python train.py --num_hidden_layers=17 --hidden_size=320 --n_experts=64 --experts_per_token=4 --d_expert=32 --d_shared_expert=64 --hidden_act="swiglu" --moe_layers=[0, 1, 2, 3, 4, 5, 6, 7, 8, 9, 10, 11, 12, 13, 14, 15, 16] --router_score="sigmoid" --normalize_top_k=true --routed_scale=2.5 --balance_loss=0.00258 --balance_bias=false --init_std_router=0.0296 --lr_router=0.000908 --num_attention_heads=10 --num_key_value_heads=2 --head_dim=32 --vocab_size=16384 --norm="rmsnorm" --norm_place="pre" --norm_eps=1e-05 --positions="learned" --qk_norm=false --attn_scale=0.177 --tie_word_embeddings=false --parallel_block=false --extras=["capped logits"] --init="normal" --init_std_qkv=0.0348 --init_std_o=0.0 --init_std_up=0.0348 --init_std_down=0.0 --optimizer="soap_variant" --learning_rate=0.00245 --beta1=0.95 --beta2=0.95 --weight_decay=0.23 --lr_head=0.00494 --max_grad_norm=1.0 --warmup_steps=200 --schedule="wsd" --decay_fraction=0.601 --decay_shape="sqrt" --final_lr_fraction=0.05 --batch_tokens=65536 --max_seq_len=1024 --doc_mask=true --train_tokens=313600000 --max_steps=4786 --dataset="wikipedia_en"
Below are experts of layer 10 (counted from 0) of a mixture-of-experts language model. Rows are named router (the router's row for the expert), gate (a neuron's input weights, with its number), up (a neuron's input weights, with its number), down (a neuron's output weights, with its number) and show model dimensions 0-63. Each number is 128 + 32 x the weight over its row's rms, rounded and kept within 0 to 255.
After each expert's rows: a language model's description of what the expert responds to. This comes from a sample of Wikipedia text that the model never trained on.

# expert 34
router [103 157 134 144 128 141 141 126 117 137 169 124 167 105 107 217 100 122  93 125 108  74 198  66 152 127 200 150 125 149 122 126 151 139 108 132 168  90 127 171 194 145 125  83 197 120 131 167 147 159 187  91 165 104 129 117 160 118 138 136 133 176 122 121]
gate0 [135  98 146  95 122 139 117  76 130 110 170 145 100 119  75 120  81 158  99  72  86 194 131 123 192  94 171 195 102  91 121  93 102 154 104 101  91 135 102 128 155 145 103 134 126 142 159 150 122 127 173 100 171 108 124  93  96 161 119  99  45 173 150 113]
up0 [198  99 107  95 111 128 104 125 105 189 123  79 133 144 148 151 138 155  72 153 183 132 136 153  95 147 103 136 124 121 108 110 140 137 103 119 109 110  97 170  89 143 161 122 142 144 154 165 148  76 182  94 151 106 129 141  97 123 134 106 127 163 154 131]
down0 [100 155 194  57 151  73 108 141 123  91 156 155 119 129 123 143 135 124 113 142 119 103  69 102 122  95  94 126 164 106 141 157 144 106  66 183 138  90 157 125 115  94 116 131 156 120  95  79 170 109  64  80 115 149 158  96 121 129 142 107 148 106 124 125]
Name-internal word pieces

# expert 40
router [ 97 169 129 116 110  92  95 132  91 176 105  84 135 102 106 151 124  89 183 103  92 125 112 175 133 133  91 133 148  99 116 129 118 106 155 108  91 116 187 116 132 140 161 131 154 145 146 119  88 133 108 109 160  85 148  70 172 172 150 152 156 135 147 141]
gate0 [136 117 113 157 140  56 116 134 149 149 166 130 138 189  31 121 126 165 121 102 196  39 118  97 132 117 133  96 107  93 141 104 136 128  87 162 125  96  58 143 116 143 143 196 134 113 170 125 163  66  97 166 151 137 213 195  99 125 140 141 117 120  86 152]
up0 [ 94  98  99 167  87 108 167 111  87 126 188 125 218 149 104 127 156  67 112 126 147 129 103 114 149 178 175 124  85 118 197 157 164 132 137 155 173 117 140 171 124 112 170 138 133 116 136 172 102 134 144  95  97 138 176  96  87 121 149 170 204  89 100 195]
down0 [108 110 131 127  79  82 142 168  94 129  68 178 154 138 113  80 160 136 117 155 168 122 180 227 131 115 131 138 155 155 122  62 107 121  99 106 147  85 127 200 108 124 116 160  49 121 111 126 142 102 164 130 108 148 145  64  82  73 181 122 102 112 135 101]
Dates in infobox fields

# expert 51
router [ 80 127 114  92 104 124 106 128 132 148 179 180 116 130  94 136 132 116 188 135 128 114 140 166 113 130 128 149  80 171 130 161  96  97 125 132  76 155 140 149 210  84 161 113 128 112 144 100 132 157 107 123 139 148 139  59 192 139 204 172 161 109 158 104]
gate0 [230  86  55 150  79 112  84 109 143 107 109 115 137 153 105 157 194 152  90 181 210 138 108 116 113 129 116 139 117 130 164 168 123 133 121 135 133 178 211 134 128 194 105  92 125  89 164  87 162 108 143 172 102 149 147 137 106 119  89 124 116 137 180 133]
up0 [126 162 109 133  95 130  95 133 143 200  97 140 129 132 117 125 173 123 135 105 116 118 105 158 113 113 142 132  92 130  69 101 146  80 144 136  57 173 115 140 122 115 110 147 118 148 195  41 163 173 138 130 123 120 149 105 153 155 172 146 172 105 153 150]
down0 [101 145 101 117 189 127 146 134  85 108 147 135  85 126 125  54  91 132 229  45 122  54 161 124 156 144 158 140 100  74 149  86 138 190 122 109 164 162 140 101 128 190 114 120 126  82 124 142 120  81 139 144  99 109 117 119 130 128 182  80 134  86 133 163]
Digits in numbers

# expert 13
router [123  98 107 181 141  88 117 116 105 111  81 113 106 190  77 150 148 165 124  73 145 117 180 115 140 103 120 105 107 135 148  88 133  93 140  87 155 119 133 136 159 112 183 116 118 160 145 158 139 148 124 131 147 138 145 116 134 106 160 146 160 144 154 100]
gate0 [147 131 183 121 150 155 127 166 191 155 124 191 136 112  90 115 135 149 125 172  73 161  96 107 115 155 155 144  94 105 114 110 110 151  87 102  90 176 151 152  72 117 105 148 135 139 104 112 167 138  66 123 207 250 160 151 112 120  83 121 141 128 123 124]
up0 [ 95 106 182 173 115 160 105  82  93  95 101 159  95 205 133 152 134  80 168 111  62 118 160 105 122 141 117 174  81 106 140  70 125 145 101 121 149 140 191 177 136 164 129 178 110  85 106 147  86  59 134 149 175 139 117  96 114 112  92 115 165 166 168 172]
down0 [110 132 109 142 142  93 171 113 110 140 129 151  78 192 130  95 169 151 149 108 167 110 116 172 132  97 144 135 117 135 150 109 153  61 172 138 124  90 131 168 175  74 132 179 218 169 153 119 130  98 155  91 136 139  96 125 139 100 110 130 161  85 133 101]
Parentheses and commas

# expert 23
router [124 148 135 158  77 170 133  92 130 158 143  96 118 173 122 140  95 120 115 144 121 117 129 112 178 128 115 127 132 119  83 113 141 132 130 126  70 109 122 109 120 125  82  85 110 125 104 132 172 173 140  91 172 135 121 120 186 164 146 120 140 172 131  56]
gate0 [179  69 130 110 107 164 161 140 167 157 159 138 110  89 131 177  99 100 131 173 128  99 119 175 146 135  97 131 179 115 182  96 129 103 156 139 125  98 115 107 103 152  77  89 119 152  96  64 117 112 158  75 130 180 180  72 170 123  89 126 129 224 166 132]
up0 [ 75 148 122 150 109  83 181 153 155  80 137 152  78 172  85 162 115 167 147  64 121  95 162 125 116 167  91 130 128 123 128 169 139 146 122 151 139 171 151 148 121 173 131 161 128 101 123 145 115 120  97 173 136 126  67 160 103 121 115 164  79  68  98 196]
down0 [119 125 145 135 126 157  87 132 131 135 127 109 129 130 112 127  99 139 132 119 115  89 146 107 123 116 152 140 147  98 134 130 121  95 132 132 104  85 125 116 141 114 107 148 130 118 140 154 118 155 106 127 181 122 145 123 150 135 126 133 128 108 157 155]
Quotes, speech, taxonomy

# expert 45
router [171  99 129 151 122 102 108 141 126 143 155 164 130 134 105 175 130 164 130  71  99 109 149 142  95 120 127 140 103 147 123 154 115 137 116 176 153 109 161 152 190 146 166 106 161  60 128 122 157 132 148 135 135 126 119 135 148 154 133  96 132 181 128 133]
gate0 [142  98 152 147 132  83 158  94 130 114 117 134 121 133 138 147 150 146 121  83  53 161 154 132 121 202 166 148  98 136  89 122 148 131 169 108 137 178 142 136 116 108 170  64 180  70  98 133 125 121 104  68 169 101 152 109 166 143 140 121 108 193  92 102]
up0 [121 104 133 164 158  57 116 160 132  90  72 135 155 146 121 112 164  62 187  84 133 104  96 151 135 197 107 144 108 158 147 176 120  97 145 115 110  56 113 117 133 155  67 121 159 138  85 151 128 128  62  67 129 126 116 124 126 117 100  72  72 201 172 187]
down0 [114  78 105 124 159 129 135 103 105 153 180 136 123 130 116  91 124 129 130 124  78 106 125 104 114 152 117  90  91 168 136 145 160 166 151 159 194 117 103 124  99 115 102 114 128 114 162 111 184  68 130 118 140 160 105 176 192 103 186 108 140 114  88  88]
Lowercase word-start fragments

# expert 19
router [121 147 192 119  91 144 147 114  66 147 112 123 133  97 147 166 153 153 177 125 133 110 107 143 126 141 142 117 132  93 146 197 130  93  90  86 102 110 166  90 180  24 138 174 124  64 116 116  88 152 105 119 135 151 131  51 118  75 130 138  90 147 154 147]
gate0 [140 151 129 116 131 120 101 162 139 159 102  78 140 118  81 166 198 157 150  98 149 118 117 151 148 151 113 110  53 125 134 147 146 154 171 140 114 151 122 124 159 139 152 109 169 163 122  95 115 120 199 171 129 163 169 106 165 142 203 113 108  69 196 116]
up0 [165 114 112 127 145 131 111 137 149 164 127 118 115 140  58 119 120  88 123 142 108  94 121 134 114 135  65 170 143 111  62 167 114 119 126 102 156  94 169 161 169 118 131 118 114 102 104  98 143 130 117 144 107 140 137 160 140 115 137 106 146 120 142 202]
down0 [ 99 142 111 138 165 107  70 139 113 102 137 122  52 183  64 126 145 117 144  78  68 112  91 104 104 100 121 103 137 137 102  91 105 125 118 107 108 125 176 111 135 118  87 171  43  65 112 207 115 155 181 124 101 153 104 128 119 136 134  99  66 141 166  91]
Years and dates

# expert 14
router [161 119 164 182  88 100  66 106  84 119  87 148 157 104 133 173 144 110 139 173 122 103 116  77 139 155 168 157  95 167  99 136 106 105 119  66 162 111 160 106 217 102 122 161 155  87 132 103 136 167 102 152 111 131 134  92 118 132 161 166 154 174 197 118]
gate0 [155 132 115 103 133 175  88 175 158  74 113 134 192 107 143  61 129  76 119 135 156 118 120 147  94 142 189 211 119  98 100 106  81 101 102 148 141 118 107  99 149 141 146 158 157 160  66 115 127  71 180 111 149 133 152 152 145 100  86 145 139 165 171 108]
up0 [155 100  96 134  72  84 130 113  98 145  93 125  80 152  91 146 102 161 169 103 120  95  49  96  73  52 124 111  97 142 111 100 108  75 155 102 183 146  54 124  73 166 159 135 122 173 107 108 108 115 161  51 150 114 152 158 117  60 109 138 122 109 132 111]
down0 [130  81 157 112 127 118  86 164 156 165 149 122 122 163 107 123 136 111  96 110 136 171 160 182 118 156 148 146 189 179  76 120 168 170 125 150 110 116 113 108 140 144  95 218 172 117 111 115 101 114 165 108 112 171 105 117 174 133 172 151 146 172 153 202]
Digits in tables

# expert 43
router [102 132 164 193 164 114  64 136 128 153 100 212 165 129  86 166 123 134 187 122  96 114 141  81 142 125 107 120 127 149 121 122 147 135 103  86 151 138 153 164  74 144 131 170 140 157 121 127 161 150 144 150 208 115 147 135 142 148 153 179 175 137 129 128]
gate0 [134 144 124 129 157 128 182 168  90 189 163 154 125 162 110 135 203 149 136 106 176  84 103 115 115 100 138  81 159 161 108  80 132 132 148 144 151 102 152 121  82 126 152 144  99 148 116 165  99 115 167 113 127 159 135  97 151  91 120 155  94 104 170 172]
up0 [ 88 169  54 149  96 157 142 128 195 127 147 103  68 141  96 156 107  92 111 136  90 190 156 175 156 165 139 158 156  86 118 138 130 125 185 156 102 135 165 128 118 131 157 122 131 129 134  94  83 126 106 107 141 163 135 141 138  52 149 101  86 131 153 141]
down0 [173 175  98 139 162 117  96 105 126  88 142 131 114  96  99  93 101 125 158 151 160 185 119 134 109 171 119 171 142 130 101 132 137 107 147  85 118 112 110 144 190 130 176  87 120 148 127 118 146 146 164 119  74 101 184 138  68 221  87 157  76 123  70 127]
Infobox field structure

# expert 28
router [177 140 161 114 131 127 116 121 140  83 161 131  85 157 147 169 108 131 102 146 109  78 120  95 135  92 142 150  82 117 132 196 114  98 186 153  63 112 130 141 186  99 100 139 120 104 149  75 184  75  89  86 116 156 132 135 155  90  94 201 138 130 153  92]
gate0 [111 147 137 156 178 144 116 119 157  54 127 100  77  89 211 130  61 122 153 143 107 128 142 172 147 167 135 211  76 110 151 103 144 137 148 114 109 158 153 167 156 146  90 149 122 155 115 151 136 107 147 126 113 100 138 107 107 132 106 111 194 186 143 114]
up0 [115 105  76 120  85 120 145 103 125  94  76  76 102 164  84  87  90 149 173 113 187 187 111 125 140 152 115  61 111 106 147 127 140 142  93 120 159 161 186 140 171 131 134  91 101 111 132 144  87 141 122 141  93 159 204 122  61 157  89 164  95 155 146 137]
down0 [133 127 129 139 100 133 155 135  71 128 156  85 149 106 135 158 129 139  98 123  59 116 129 144 133 153 123 138  51 139  88 134 138  65 120  64 131 153  70 158 115 141 111 162  47 167 135 114  53 111 125 144  77 121  68 127 158 135  71 129 169 107 187 133]
Word-start fragments, quotes

# expert 1
router [ 73  97 195 192 101 129 118 134 133 124 115 149 148  79 119 127 103 146 114 107 146 161 147 102 159 138 150 172 118 152 104  98 151 152 128 131 136 114  93 196 151 135  76 158 130 153 150 173 140 133 134  94 142 131 117  99 130 127 137 142 148 149 159 121]
gate0 [ 62 156  73  81 141 175 124 153 123 128  93 104 180 132 120  94  42  92 122 128 144  95 105 122 168  89 158 193 110 179 112 136  90 122 151 104 163 158 105 119 191 137 126 108 143 185 129 161 118 173 166  96 124  97 114 135 149 125 181 129 179 181 106 128]
up0 [118 130 160 179 144 124 121 156 112  84  68 128 115 158 125 180 126 127 103  97 110 129 141 134 123 171 226 111 103 156  87 100 175  87 143 153 183 153 152 132 105 168 130 135 119  78 183 150 135 118  89  71 189 131 138 129 148  97 121 114 151 140 118 103]
down0 [ 93 121 151 155 138 162 164 159  90 138 121  86 132 110 129 152 141 153 100 149 211 130 174 128 125 128 125 103 159 128 187 119 163  88 118 145 106  55 133  80 139 111 112 109 128 162 149 147  94 163 175 154 118 147  36 136 111 173 141 135 141 139 138 122]
Word-ending suffixes